{"n_layer": 8, "d_model": 320, "n_experts": 64, "d_expert": 96, "activation": "swiglu", "n_head": 5, "head_dim": 64, "vocab_size": 8192, "rope_base": 10000.0, "tie_embeddings": false, "init_std_qkv": 0.0295, "init_std_down": 0.0, "lr_mult_o": 0.601, "z_loss": 0.0001, "dataset": "wikipedia_en"}
Below are experts of layer 2 (counted from 0) of a mixture-of-experts language model. Rows are named router (the router's row for the expert), gate (a neuron's input weights, with its number), up (a neuron's input weights, with its number), down (a neuron's output weights, with its number) and show model dimensions 192-223. Each number is 500 + 25 x the weight over its row's rms, rounded and kept within 0 to 999. Numbers have three digits each.
After each expert's rows: "gets" lists some tokens that make up at least twice as much of what it gets as of all text; "comes before" lists some tokens at least twice as common just after its tokens as in all text. This comes from a sample of Wikipedia text that the model never trained on. Tokens count by the router's weight.

# expert 59
router:520507506516517493486489488523481486519481498535522532474470494489475461474489523527498467500552
gate0:513513515497468480493514535542522505539484535508491491481466482504505500519522471524491489446543
up0:515462482486503496469501510555532525498502501471483454492481479468488517480536493500468465438499
down0:527495502515520541492540496482491514512503457512498510492506519473510487532509570468466497503452
gate1:521516529482489530490518480528506532496464512471497520485507457442500513491504470470459521518487
up1:471438476526504522526487526493501528453511553532485497506512488505482502464474497485546494499489
down1:540529543539511445522527485494518510500483469513502501506485524531511489508512493531476511508460
gate2:469475532492469484514535509478537461556499500502555528481491474485526508509454478515515531522489
up2:538508516517513483512517521504524474487478497508519545513504493528510507503472517497502499503497
down2:523499503479520484498518514478502502515521482510491476463502494498503497507523510502523494483460
gate3:515472520523484518522476497495455499521535514474522538503508511506506506486482502495509494481538
up3:535523510532435497501458464496489550446480514508481490473521464504508500472474511472470522503487
down3:482508495508540494550551530500510521521527519549489498536492514555500524483463531499478476532561
gate4:528518528506492484525522475501497460469520501475477508473495524520509464504530485546487552474476
up4:510505525494536510517520446504436505484501489463502496512472524500482478537494496549505555475465
down4:502503504481497452481499545479486540513491483514502520496491483438521526505516500527515508518453
gate5:485472449534443493455446520491479513531465509494495493487498508543506508500487501506509520515493
up5:469480502510435491499486485505495525474489518482473507506510503510489468482507502484506493507511
down5:482511491515505489503516496472509513508533487489507467507506497506459479534472580476483532483477
gate6:510521529505553476520539525519493513453505524524490475514539519509478501472501477490501475538532
up6:471563500476519525466472488503509494548463511517469482462486475524529502527482517501496494506485
down6:499534507488496498476497504507484505472491492504505472521488531499531503509507540481517521473478
gate7:509477496496457497528523497522525538492507516532481480468511522499475487513500490521503533492500
up7:503540466472522494437523533532507570504502502516476499486507507516511504455493500482497558535508
down7:476520512498505523485500464455466459531495513511477526539533507511531457491514551441487510487523
gate8:527542518522515536511522486447526513491518497555490526472473519486502483492491500494466466510495
up8:504498532432514494495508510520492466520534491493507504550491472528486452508513532521475463488471
down8:543526522500508542466522506492529470467488536497483529494461470500492488476532503469529501469480
gate9:482480507499484548528517516537528508477466517471476483507489465507506508519530486497470534500470
up9:535500478505484503504468522542495524497489480516493510519501513497540521455533522480477470536507
down9:515483487510547498573506538517497523477478531520527496535503539511497548507494528496480486534506
gate10:529500501487467466483492504479500516540491498525508546483528449490490496511462503483511477506523
up10:464475536514518514488483522510481527479521540480509440495480519524503519483479508513494509491468
down10:487486546473495528491456509505504514476473493533489518490505474523504482542487488465508479535528
gate11:498530512477476530512512511517509544498501532533496531497526499515492529532543457518494496487539
up11:530445496512518479521471455506446485509485490470479491488487471519490482506530482512489507476497
down11:470476506526527531473487454495512483471514534506510501467484470507494515515499439484538501486484
gate12:498535485477510507460505521516507540554458478485491503472484520536508480550487498506481506479528
up12:475491505500495478501449489487520527516503531525533536541467460508475503442496545511525487523464
down12:482522466493525540491481531503489450476488485501518511500525483509523484497521513472504515471529
gate13:488516465512538510517545511446487482512512524505493444475500482548540530521505508484535458508456
up13:503512560516475489508490510469494480526458510480520538500517511491482498494522526536488521529536
down13:508550552560496487476496495503498489532486492534539548499520522477513475498504540499494527553515
gets: ".", "s.", ":", ";", ").", "es."
comes before: "\n", " The", " In", " He", " It", " This"

# expert 41
router:532473513510528480466540469479475504536476526483509498483515499481526520517507526489523507428528
gate0:492475529507524536515534501525509492469488534517498499464547485526486489461442488541431523491478
up0:496509511526496517500458474527489484487455466530472459504501526527519511505478527510481513523483
down0:520475492472545519482508528477512468574506520495482490529505452498512511493451467516497510511511
gate1:515505514483506494506521504461481518500529485520528521470485509508485461513503523464511433496533
up1:464513509528504536538496487525501526494504511474527492513480492514539526468425466479498500554523
down1:457506481513442506525526479482510529489514523493511532478524499499468502490522457466507527511513
gate2:499481540512513491468462504537574521504518492510538520472463466493540540478444504536492503494525
up2:487511500482491543489520480513507513525550512493471490479494504486542516495503486489481481484502
down2:510517497494488513512523541491524472510479531528493504523485442518499464473497557486545517508503
gate3:492530478527493516499498505483512486520500481534514497489499505507488505510463509465511474495505
up3:528462548491475449488513508512497525473521541480495497488535452508497496472503491551513508465479
down3:497470465496521530524480529490530518474449520501487515505474492482488535490499547505522535509479
gate4:504481493492526473502495488488485529505514477501466489531484508470465520475455470512517519463545
up4:492496481459498484514476476527487508466488505463466545481489460531569530512506489521541446532492
down4:472498450441502533484477503490461496505512475505489506534499533434497501466462506514534508491534
gate5:513480471493469529470540519501470453522494484484440545478514529481523518509480467557487499525487
up5:510519505522516500468487534500513520499493484469526500517510485528468542504480520498504560477471
down5:455466487482508528482485500531527487516523505507495491514498469522488536493480489553511521507520
gate6:519482495475502522535546506495466534510473522534493505504425519511475484494526515528488475495539
up6:493476493508512536529544483446479463492533514551484479551515475512479502501479490493468475524504
down6:495520504462486453470477504509521526510521491456479474469491493524487442472487478520502495504496
gate7:528518465490495521522504503494509464486512525503469513487491517493499509462522481513475523479532
up7:508454562531480547516496497479470531521460472546536514531507499548484470563512512504501449486501
down7:461466472476517512490536476536559492486478490523489495476489480491463489464512471491486536440495
gate8:514473534500521452506501506480529492521514485463566525527548487491525526500498471477478480555519
up8:484510526496489475496491471532499492492466483462528508478501515475521516525484517515534532502503
down8:501553538488515521512528501492486487550504468523503448500489509480505528448454495501504441555509
gate9:485494516476493504527501536465493515512520451564488490515550485515487500497456500508499497490501
up9:491514508462521499476470520525502479502474542477440495540446542486506493527464514515491505511541
down9:494513510460512474543493544500487478476476518532498493515482522495476483488456549471471482487497
gate10:503480506522525475495535506518476486503552480509452517550486490525489476535513527480525444548527
up10:472535513501523513501458532468544498491530530503501529467492507485544509492456465509491522490472
down10:545533497515501541564516499496496505495491501534509528511471540484502519495508529481495473556489
gate11:501488513494526463522518536523466522502563476482519520484501490479558544473505450548485508517496
up11:497489514467508519527447509492504503489528496531444482536464547497504483505486510437510484502511
down11:492507519479552540504502496505496525504548477496472464475498503482534509461498504525494455501504
gate12:453485524465507484532490502499487508529457455499483510497479520513487517500438499516465508544522
up12:536530490545497518499535479476494508495545531485499531515506465500523488521515527479558536440497
down12:531543491507497524497498504551516507506500476519485490470474474487472503431491494500524550540473
gate13:493514476503507508466493515540537508508505530532482474477539494501491538486519499457526473557464
up13:494479508529508523477507524500461517526490461463501487479538498476481491505532499495469572510471
down13:556484518540476487476506529512487478500464523496502513476518515501524463534495523465527526460483
gets: "\n", " and", ".", "===", "s.", "=="
comes before: "-", "\n", "|", "The", "In", "==="

# expert 60
router:520513506528497496478503487481502503524490490514519544521473470497477448470449514502520489483485
gate0:499537510482478482494517529484537507476535512510464508517492512562542489515488505492477495503480
up0:493493490476458506491496485495460494553510486485545503441527455502468516508501526491536461526506
down0:512509545492476526524492512508496502556500531401490494487453499502510499516496511496506537494493
gate1:488544485525501559497534515514511494497518514517481449456498501480480520494528494471529515510472
up1:489489504459498442470517488461479499463499532454469540523517464513494482483489477498468468474534
down1:528492546528522509486478485452474485529528538512541525441500448496512443515488499528522489505513
gate2:478492491504509470503497508472481477494504461484534506514489518517473472501417517495529496509499
up2:469534525468509488520544527539490509492537536516476521529524492487513486510495491497495468495519
down2:505504518529491482500475537539513520514475489483467493557505504508496541539507434501509495507500
gate3:539501511503512497532526499477544467478490496458459485495514519489489449489513477496541478532543
up3:483500517511506507519507508502512561480486502493530483526465494515521539483463509524487520484476
down3:508482524483476559501476532503546511512531521492499512497459558482517504478450548484536467557485
gate4:539470519512497486472520481482461474507492498503507514478481488480485509506519469494528478477477
up4:498500513500494467477516493500488502502497461462490526520516521508489495500470469522506499518515
down4:526480453567521528487519522478506516492499486466543508507493479523471482480487491550491516504499
gate5:552433509501473491536504515491484467493530504540518502548530484529550504448522432523476498523508
up5:511485464514483451494486499486547481500486462495504526481506511472471511486471528471452496447443
down5:526523503492513459478494475477536525492490519520515566474480468491526507503484511525470495499525
gate6:541468503514519526478460530497480541501503520513531522506532495469527521485485505499511501479515
up6:482545460469463563518532492512522528486489498535482448521494506465497495523514507483480500499471
down6:447529556485511478529499483531479516490511472461486474456508519506513535466461507471461522505487
gate7:493525483515498537508494511538515538508466521491502483486490508505528526481548495506505482510459
up7:464480561488508488497507508450510519519480518527481530484480496514510499518493481418525542503536
down7:525483519531554518494490472495497516526536523504454533509458454492534511538489521503558509514467
gate8:442502505501499494505514506489503507503488509468537512525507496468483480481511467461515513521482
up8:472479479523501535500505498487476499512490518453515538483495511532499446508502553517502480475543
down8:541475495499443517498479463538490515475515472520497471487513515460508511488487472499562481485522
gate9:500561507527496494487516502492507545552454529502474486482480480463515519488512508473473516557488
up9:464525486548533513497500509510477517511530523534501469472538501483524529483505472481499515501500
down9:521512492520532511468456501502503529478492548492496521510481468446537464456438501510553473533540
gate10:495491503510520482477497507463540577495506514503494503482488536499538523513535506504477497523471
up10:484504498499553482464492509486509517520473480484509514453484505475490483516482476496489489474478
down10:477510578533505509478494546485483506576459496491504513471510522494492473496508523466521528496498
gate11:523464468502526485520514500520471515446479542516522488528505470457496527487481546525498585473496
up11:493490475497534474528496444525495491504508492491509490495493471509478486504548482476519457525482
down11:511467493516485514508490514517495473473444523480477516508502468509542491497512498558501505465550
gate12:466470514514525490527489472497499462473495526524522521501487473518479543500498510477540427513506
up12:516552493495492481502497489481509475496496476553470520480462450506495504476505467507502468498483
down12:526497493564515489467524483503494497502491480498516497508481464512520485516540511555472491484490
gate13:516479519486523480492495492485534487481523502505558470463494504517507509516464506527502478512521
up13:448484526502473491508525538494463498502521520496452482520504545530519501518512511463485538490515
down13:485492488499418499514520523491492487496480522490500475476527512539482530505532495444492497467520
gets: ".", "==", " ", " =", " ==", "s."
comes before: "\n", " The", " |", " In", " He", " It"

# expert 56
router:532485478491537459488471533557463507538478517457490509488484541464516492531540500531490492514511
gate0:520481497490450450509504495497524494478509503503483527473498464462467429513504494499544513531456
up0:511490508479486485507519474510511497499512497499506507479521521478482464483550488471500518581515
down0:501481481486513515482489520505500502457486519511479482509493509490504513517516489493492522476466
gate1:512464490471477470522501474507516530482488537495448511477479490492468519509518530486549499529554
up1:505520514465496523462496520501523491526503478515510548540483507493558521503490474498469466479489
down1:503513457523544503505491519501481537470515483479443510489470474532496501513536502487498487484522
gate2:483494500464466493460536516481515462492531530483532504509481532491562460488490536500515485533494
up2:549458493462532525450507514506505536504500480539519469544489507498519450494467491517482488518514
down2:561452506472492506458530486498487499514522457504504493488541506451467491509473521499519504469524
gate3:518527492493491493525494535471517496497458496491527493541522509496495469522470462515515507472505
up3:483465522518490484522480480494533502488532538498444539496471494485483480501532491499532504511508
down3:488495471477507477502483532511482482510440515467476498519495460515503520462512491483483489482494
gate4:462476521521512483518486517530501488499536491548507470521500462490521480476496490472528474503504
up4:484494462499483504518496529501493522508553494567497463478491504494522495516505468476525460476486
down4:489471507482491527466509490494484488498481530551469497506520499499464474521516464490529523459525
gate5:507532492467484509524513480442513434544464542494518523479491535489469519488507540529507507500525
up5:479502482531486518471506524505522577467475452494501489522525449507522486504492485482490504455488
down5:480453510532505532473531499521497478535521492439515529521501491539514492475510478499487469493518
gate6:536479477503471487538492458531492540504530509517463519494492525468513466511500481520476452541538
up6:474536510512499473528513551480466516492505484479543486542473463493490488482503492508460538506481
down6:458496508559455530517496497522496429505507504517480517507511494508504495515468477498497518452524
gate7:485483542500473527500454499470508484454476470468533504495504507509521469517491532466481520508507
up7:529491520489479468540514512495466507506493514510526481496485483497499522504515491490517482525472
down7:504514493564485496518530520502527498501535454519502504514477534499518458463509496492484485470484
gate8:491521511505506461494462514471499531501504540526474523403543495515504485533509525492491466476499
up8:480481507512479528519546534506463509527518455509518524497480513483494528481499501495491496526518
down8:487529435485547489463475492513521465487495486508493477480523476498497517533490494487506516478497
gate9:505506547468517428487474509486476487478472500507565531533512444504543533503514511506531535484514
up9:485526548509485472523458534488489472470533510514512510511521518487547500490507496480494539513488
down9:481487480472503461454454519489471502548483464512499443534499479546492512504514480465474462520484
gate10:479503479517508496477469497487483513511493509530445499452498529458516455521465504455495536536492
up10:497493489499508478532473486475502528486509485513452476482513512443516463498527484496437535509499
down10:483513483509502501486470509484490471507497503509521514500501439463509518468490483493539508472472
gate11:491465536514506502546502457490537482507524468468516496509486462477496540470486486515495500540493
up11:470494553499473523490550533505516514529453485491533540521485519503451518483468482481526484502477
down11:499459516493474500519482510463466481500489554554513470511544530513479491481530499486495473525509
gate12:502490540490533488459460501514503467473476503507432508520465467488496557515484496523498501521489
up12:523498497516480490527501518490490482459494457508487543460520475485532484542520490483518477539479
down12:495471518495481509540479514497508466532525518501499511531510497556486482484511523474515515508483
gate13:484452526483488457483465479511490490494535516489473502482474508525447507520518497528535516516477
up13:533550471493511514456537491502505501517429480506505473496526498487494493478518534506484503451532
down13:503475516521543501478510508520510527493471509553528501512495505467514523490514529491492509469521
gets: ".", "7", "9", "2", "8", ")"
comes before: " |", " The", "3", "8", "7", "4"

# expert 62
router:517528510528445480476524467485491535531497467484474475482500535498491514512514536541505495484474
gate0:533496520444524531477531526528494479494559521489482495492495485539478496549481516487466497488556
up0:453523484540500457512498461500535498502499466503521572461535494518507545473507475486530519493456
down0:486514500532478522471522509457492490487538501488462522520476486533480516481514517506513536479465
gate1:477515501527517491525488505503528526498515492525449429534488499496481501482494462466492526513502
up1:532453495461540512548473490489489488503498487480570517529489513535509487515478504511458484477503
down1:486517519516526471478487524516505513497540517499519524533516477520474520471498517510529484512512
gate2:504506501495467523474481474515510495496548494516509457486522527500457471517487514501507538469554
up2:444537489499508494512472494502492474542475521489537539547518478538574503490500492474537496550469
down2:497525510502474524501456498519468505497504489503467488522528526470506541517504458529470486514470
gate3:491461486527508479462473490484507516516486519562543445511517487487506501467513526507504475516493
up3:491519519518479480483551527490515511461507469561470498460496491492479490461493515470515515469508
down3:517473492453492463485505514470479483546538505521497496516522550538470472550536481502472486475499
gate4:503487463491526513477494486509524491522507488549503501443485522484472508497507511469509555457538
up4:472506534513465527485555525478531473513489525522480477468493499526501530569474499498517489469498
down4:493543508492479490491539487501466546448559518484500459485507517507510493483488532526517475504485
gate5:500526454514500501473503503526525478479461525537514523513508507520481493523523497490528502502476
up5:488498473480470467544485478490538485509498498444480479493514512507497485477484484508564553535524
down5:497508510485507532491460495501483522493500465521463487514455502463520473487507497547540473500546
gate6:483460489501497528471519513462494482430481513533534497524523482486491520502515523466518506506531
up6:489523475509481540516492477561535482530524503490492508495502482485525506433463523476552471532482
down6:466519489536448513483464498513509506480502514518453484513515511515528501433492489510509496493517
gate7:526467475479494500486502489520492481473494540533489514508485493498480564506493491465510475534536
up7:513538520523531529496484530447509519519508482512463498490459519520522493524490507467442502474509
down7:487536465498511472499504499466487516509521493522478497469451500502465533491483491476487503471467
gate8:498491564512528510513499535474484489527504490467514529495456458522516497558488487506472486486493
up8:512509564495546551517515500436514476546486505477495514466461493522504498510435484546508508505515
down8:552491466476497491480535465489500554544491497508495449523502487468506448520473509531507479497547
gate9:449527523547526532500501465480481492538508489554469528484473506552463484476492500496476487506486
up9:475493487494536508529517491475523491507497485467518494551510510455527468505530482464517535530509
down9:503492475468518501511508490489516558477535505489537512505463505487475448492486512510517477517495
gate10:481501540516592459477409528493521523527533466525554510456505472528494560497522496526480460522547
up10:489482533514488520451486487465489522465527482531483485490526460528497523476478496475503472490540
down10:520486487542512502497537485468495514485491493508513488503506467544490523495494506521497530445455
gate11:516496473521505474511467494540469493489506533519506531488486509483563496544503501493497472506518
up11:520516540502533521482492525521493462512510496483486514455505513557413505551477489529487484473523
down11:508519476498507520529517508502504500516528484493482484481479514480469485481530522504485539457499
gate12:478481465487477487482487478524510465484485527505510477529503523484468514483495498517533515510503
up12:502497514547482508507506549495483467483520487495489529458528488505543489542479465551482517521514
down12:496527489529493497513481472492495515485526483518525488494465529484479491484520495501512482498457
gate13:500493521525480480496463528517475491494544503478518475459499481499581520559524502542528487475499
up13:464510523525483505490505477508474473521524519475517466561535532500495455501534517543480528527470
down13:429535515529525435509493502471496471500513500484542531524501495522499512464447504496487493516492
gets: " |", ";", ":", ")", " –", " /"
comes before: "\n", " ", " 0", " 1", " 2", " —"

# expert 37
router:515523479521505528509505561495532505492531497457500511485512500515500526420498517512438549496486
gate0:482484485483508475536546471418505495548491479489561497500494507501456507512512498470485484495496
up0:501502481525550510488491523495460511501497500543529517518461505501426495504528508462495526504487
down0:538503477480515518497486525523530479488525489510466516499501523475533537472515487531531491541507
gate1:527528495515480492503496452493538476529489453441456510519479538484526474549481463507490549517495
up1:500511471497554485503520502514490509542481499530473466515484496485521491514518472471502558475479
down1:539500498499493495501502512492525483504468495485494486520522537506481473485547503493506525527515
gate2:523515463471506551497502489495456466495497510462503502513468492507471465523496488502499483500500
up2:529540530515466487523425518484506473465514476489507520448518471511528538475541511512473482526511
down2:479528543482481528564518515495502503502491501467534530475455513517521531479536546447508551535548
gate3:513487477488507550502527450524525506502474527493489523495490496519460487506480456491495547557506
up3:468528488469493512566518500524463542527468561519496513513498525544521509476538510502479500511530
down3:464474500483523488515476499485472536545498496504437482460512516499497523415495516497489538471528
gate4:572500515516498502461500497503548461547529486503545498553522459495474495493492538553493511476510
up4:501484502492527480512470493527511524496517481478487516505478496528498490458521487500478494438514
down4:513528516491476490519481540490525509495522509503525480479497485512479530493470498494496433512516
gate5:502458475538506460494463482496506508505448473516513462499519517484517469477450485493475528489503
up5:478493519450529500531497484512466495520465465521498483529509489538487486492516479522424499488518
down5:480519491498482469500522476469465449505503551537468464494507491559466499510526474536473541466477
gate6:525524482536494503471493486506482507493529473532487517472517477499518512559503499514477539424515
up6:471485489542476523505479489554501443521502523489493487487503512479538508497462515475506502550479
down6:511491515444528552521507539477499534483492497519514512538476498528482484517499510533492503500511
gate7:497480513465483517530523500496475520497471510494529465524502467530477488552481481504507526466544
up7:512441498529507434437467507491503452514497498471484494506528511494488511517494458528511500475504
down7:489473489500492512577517490514459513501451528553481531489513495531490481565519494498474515465519
gate8:480470503499502518491502512532480497472543504524497450460473538524515532468495508486504502550535
up8:492574482498505512483472501524517507498497500486489524535482487499508515509475516464510482517440
down8:451478495545509507496495514517514526515508525519454496466496433484500532489515469527474504483491
gate9:475533530521483488497475526521488496464514508569437450506492483508501516488504534424479459547471
up9:536452505491480494490518455506534494526477432437526509499522524522451472551544493573507530455509
down9:483533512487489493498495508482484491510505470517524457486480536528490496482455504510489460526491
gate10:509515531537472543477512505495451480500476510462456476504532481456520514494457457533499486545483
up10:527543481514517489523498490530490506468528463479536517505479496486466539499494486505520491500509
down10:494510514501518507463516532496463511526482538487517518520482498540475518498512499504522516488507
gate11:487491490483539472469517504486491498533530488481563508530526482508529505533513488485516499468493
up11:484521508537557463455484524454482520469525444429500512528569508469542510504500495481541485481512
down11:496500520510558467488466501484506538487484488516457515487502482449469486496460489507493507523546
gate12:512478462453552521539519516514520553457500508539500518471474500489470500491506531497480508487483
up12:505544477514477485508506475489525523478465473497440468485495474500481472471492509493492513497461
down12:470438506491493510489474542499513512535492505513462534492515481542515546474497439500514450485509
gate13:519476528536525485499478466506570486464501459514522513473487519480515513488533465521480486525519
up13:535471492481517498489491523490473534518508518561518515458511549491519482523525469548468522503500
down13:488529519477523513489481524521468489505465510480460491512512495526511523474482533478524518510498
gets: " and", " of", " in", " to", " for", " on"
comes before: " the", " a", " his", " its", " an", " be"

# expert 6
router:490540504533504529493490484490538523510487498519498523529490532448492474509507549497505562545475
gate0:494487496480502485508522508533512505500484484486484502471503494486465488491525502517532519517523
up0:515505512508538471494489516487455436531510462421475501516534544495531501532479539489525530522491
down0:520480530502476485511479481522532503493465520494526493492529462478494511518514516519534497483521
gate1:515525520508497511517495488500517533494483544544506485467527492492537499492452489509513443498509
up1:476517476494518478492511481502468462482496506504487552531492490495501488490479535507494473496494
down1:464528494527487522489502468531479524471487528496555515539482465515521536507455532516485501490502
gate2:492507538518527498481536462496513503480522483451492463493505450519537467518475499490501541525477
up2:474482480485506494495520507479470522503520473491520491495496494495516511536450496471528501542445
down2:496477440465515515487522474476490524508526536483495501483478511505507451503492547492509510507465
gate3:499521493515509487476485518517529500506475528544543515509499515490539507529507509546508473516467
up3:486468484496517491531507481494518465514499536471473475547470554516514485496537498490494477549469
down3:492475491487475472522506502483470530455492450498503475455539487482497523527490485496530496527496
gate4:490469514471527524530545536454475517500509497508502542501488511485444449505465522492491494473459
up4:474519494518522481537469479483491493503538503489505523495534456521523495537544467461520461511528
down4:529494490533514454513504506517484532521506521474469506534496493500504487544479483504476501517477
gate5:474515480542486505536557490519459509475499493523483492529504506499485511479508507501477548441505
up5:519546532531549506480479474505514519520512523478485483514469462528494513513492515525508546503513
down5:482486500474482492530537536466540551493542525466480517506523509476507513474472505494479497528454
gate6:492539497521506512550448498516526514489492515481497507494463498483552491501548526535485473548447
up6:542504513557501500515486514529508514478490506559442505486475476470476500512507493486514520518470
down6:483483535528505496473495463490477487524484476565493528499469509509485493486483543482528485519523
gate7:475438508503461485513514495495501513450548500523452511480507476493490495519535462519481463516507
up7:495448533516509496516482486491516542479550449516490507520536492486493520507505509491514492512468
down7:504489507565519554478467517509526512502512518522478501493534483476501556509503479475512498507538
gate8:504492492493505508507476487535436505493489492504544491512478461479485519520495484509498473490552
up8:516511546503524497485503527499468487494525532490551537526452514484484535523473512559515498481494
down8:522505499463478536511463472486483493512537450516517462483469502507525510553508531487477491485513
gate9:508506523505496507475538525521513450494495547475509467485505481504488523512484534476545496490536
up9:492532485500511478483569485496508528474529533515523487479478447485464526513498492495503536474462
down9:457473486488499482524488481492491524423495544532498511519513438484488527490517515498531501504514
gate10:496449493524499530523531497472483516491521508552520485493474496498516475516523515529492507504486
up10:501499512526533466463498468472497516525547516456479500460509503501446502530531499467484530483485
down10:486545511512509450500503563492502515517509483502452533506519470471495462453468509525524505521479
gate11:501501494514494516516479508519506501502485462535506461501507434471530505490536471498520503559458
up11:532536460519515483498487482522514520514492500583506489479506425514533515506470496522505488447520
down11:508511493521488470521462497480499509495485522514494492494493505546493462492497475485496459522481
gate12:496480483489510514462532477498502465508500518513474490496506462524543453489511530484482527521476
up12:471459493518476494494496527510479457523531558507511499517527520483492471502472504488506545474505
down12:520525471464526489451449495500512534521479511466521520474542554518462488513493522507523460485516
gate13:497463499527515492521515512502446504518511530495441484467496490471517509558512499465492488522520
up13:470455472496458568487502477498499496516540434427498499495531491512483523469467471533512490526503
down13:503466509542491498510540491502520530504458489463529492535489504513506511504483511488518545518505
gets: "\n", "\"", ")", "==", "===", ".\""
comes before: "-", "\n", "|", "The", "==", "==="

# expert 45
router:503500486525461498501501550464533492479486491456513526482497515529482516444481518490493518542468
gate0:493478524505482511540455496481469519524494478508452433548488520466550483527488471438503472520471
up0:501471499536442505533474493464536543530458482556506463528487493500515502488536512481499464524501
down0:483517455494478526481530532477515502490524482488458455495524505498481479519517493535484521505458
gate1:495519497496495482535490500526466527455502539509517478567468531528451487476532477505459509463510
up1:517516494509527495507522530493475532523443501511480507511517532534469508491555531480535490495511
down1:480492509504492487491482486488513507516520536487497507516514463497531490498491531481522504526508
gate2:508435521503520488517515515495458457503471511494462488522538511514511511498520470521498478519484
up2:513517499493517473479544554494488448496505534473489492516496537495514486528523520481493487503512
down2:480544505534467513491486496513498535439471529498435501517464503524491484511469482488494497513485
gate3:477507519479524504572496498515557489528450489525551508533528493510491516510445505517509497484499
up3:513524542506470474510475500573516478492473529521493526492497514509462522517489541490493512506460
down3:513519505507468543451504512513531499511479543501533547490502553521480484460553532493462521517492
gate4:456499523464496506490452472443543510522497486497489518494519499546490500499432490442522517462499
up4:565478490505500524543556494553461506499479517517502498489468538516466498553516511523526454453536
down4:509528473487504467538482458494472489496471478479537472505519504526506425508518424494510470512493
gate5:476541503502504492528501501443437491528550497493452525503510505516515523493549456523486555513500
up5:478512483457479546481517506517480531537508549571471485476513515482447487500416559476508504484487
down5:515519486516483476457465508492509467514454528521512465522469496492541514490486484525523525525560
gate6:544500456486502490503557508501469501473487485455554500472488539477537508512540442557471469481501
up6:489476535511534522535476475486473491495489507504499507466538511521560486506503437503506461531500
down6:507496452510497498518531474496530516461556527465509489507469519439461487540496515499462511523455
gate7:548495488529533500503501523486514499472482515458534488497512524461569485486482483499453517524474
up7:535488468474505578487521494509492508485487494526491499515497507512457478518504532530505498413536
down7:491444517527504469493490505473527470475493523483532475520525503569483449462471468532522526519483
gate8:513534501524530512458479493495508475447465478494541502494520502447522509448465471488500518502498
up8:478487492489532462491478476517432510534483491498474514542518520485488483479494486479473498490516
down8:497535499503552476473520458515509471515498521472545507513510504517509508526469526510494477517537
gate9:489455511466463546484494492498497517493494469507473480540493481514463478482509491529490477517471
up9:565424520515502523518459492496506489513504488494495512548546518476476478521517496551533474536482
down9:471478525494501519475523509536534524509480457507473499502543518532427481509483514513471487541499
gate10:466502530500520531530450492502497513510550535552475498513526487492492527487499498474564478500540
up10:487467534495521499471480513476454465498461486470480483515489494483472488512482482439454484499500
down10:468534550515502483436490474498508516452524510502496475439481467501496518462475479535496500475479
gate11:484499492515506444519469486506528502445519471493527505454546452493510530485454513494497504480494
up11:516473473527537453514467459493524457516482485519459481561534505423530522497478453474459503541485
down11:520553473442491518494501528496460534518514464454506546495491493517501540497521552487502509474479
gate12:457522493505505498509457483516575523471514510495485495512506510472547487482500486486576492468519
up12:517529516455506526507509495481481464514472454480481504490496499515473501511490504519503455514476
down12:534512522479518534510474476526500491468519523471476495466466505488555509515510476471490437507515
gate13:560495515485467490496481490440501486524527501477510559491501503537519503483483495451474500513538
up13:479489470460528493496513487524524503478474500490489503528522524496528523491457451537544519485498
down13:523480519538471490478441514483470494506516485477542485485532487480513489458496447472500472508553
gets: " in", " to", " was", " of", " is", " at"
comes before: " the", " a", " an", " his", " be", " its"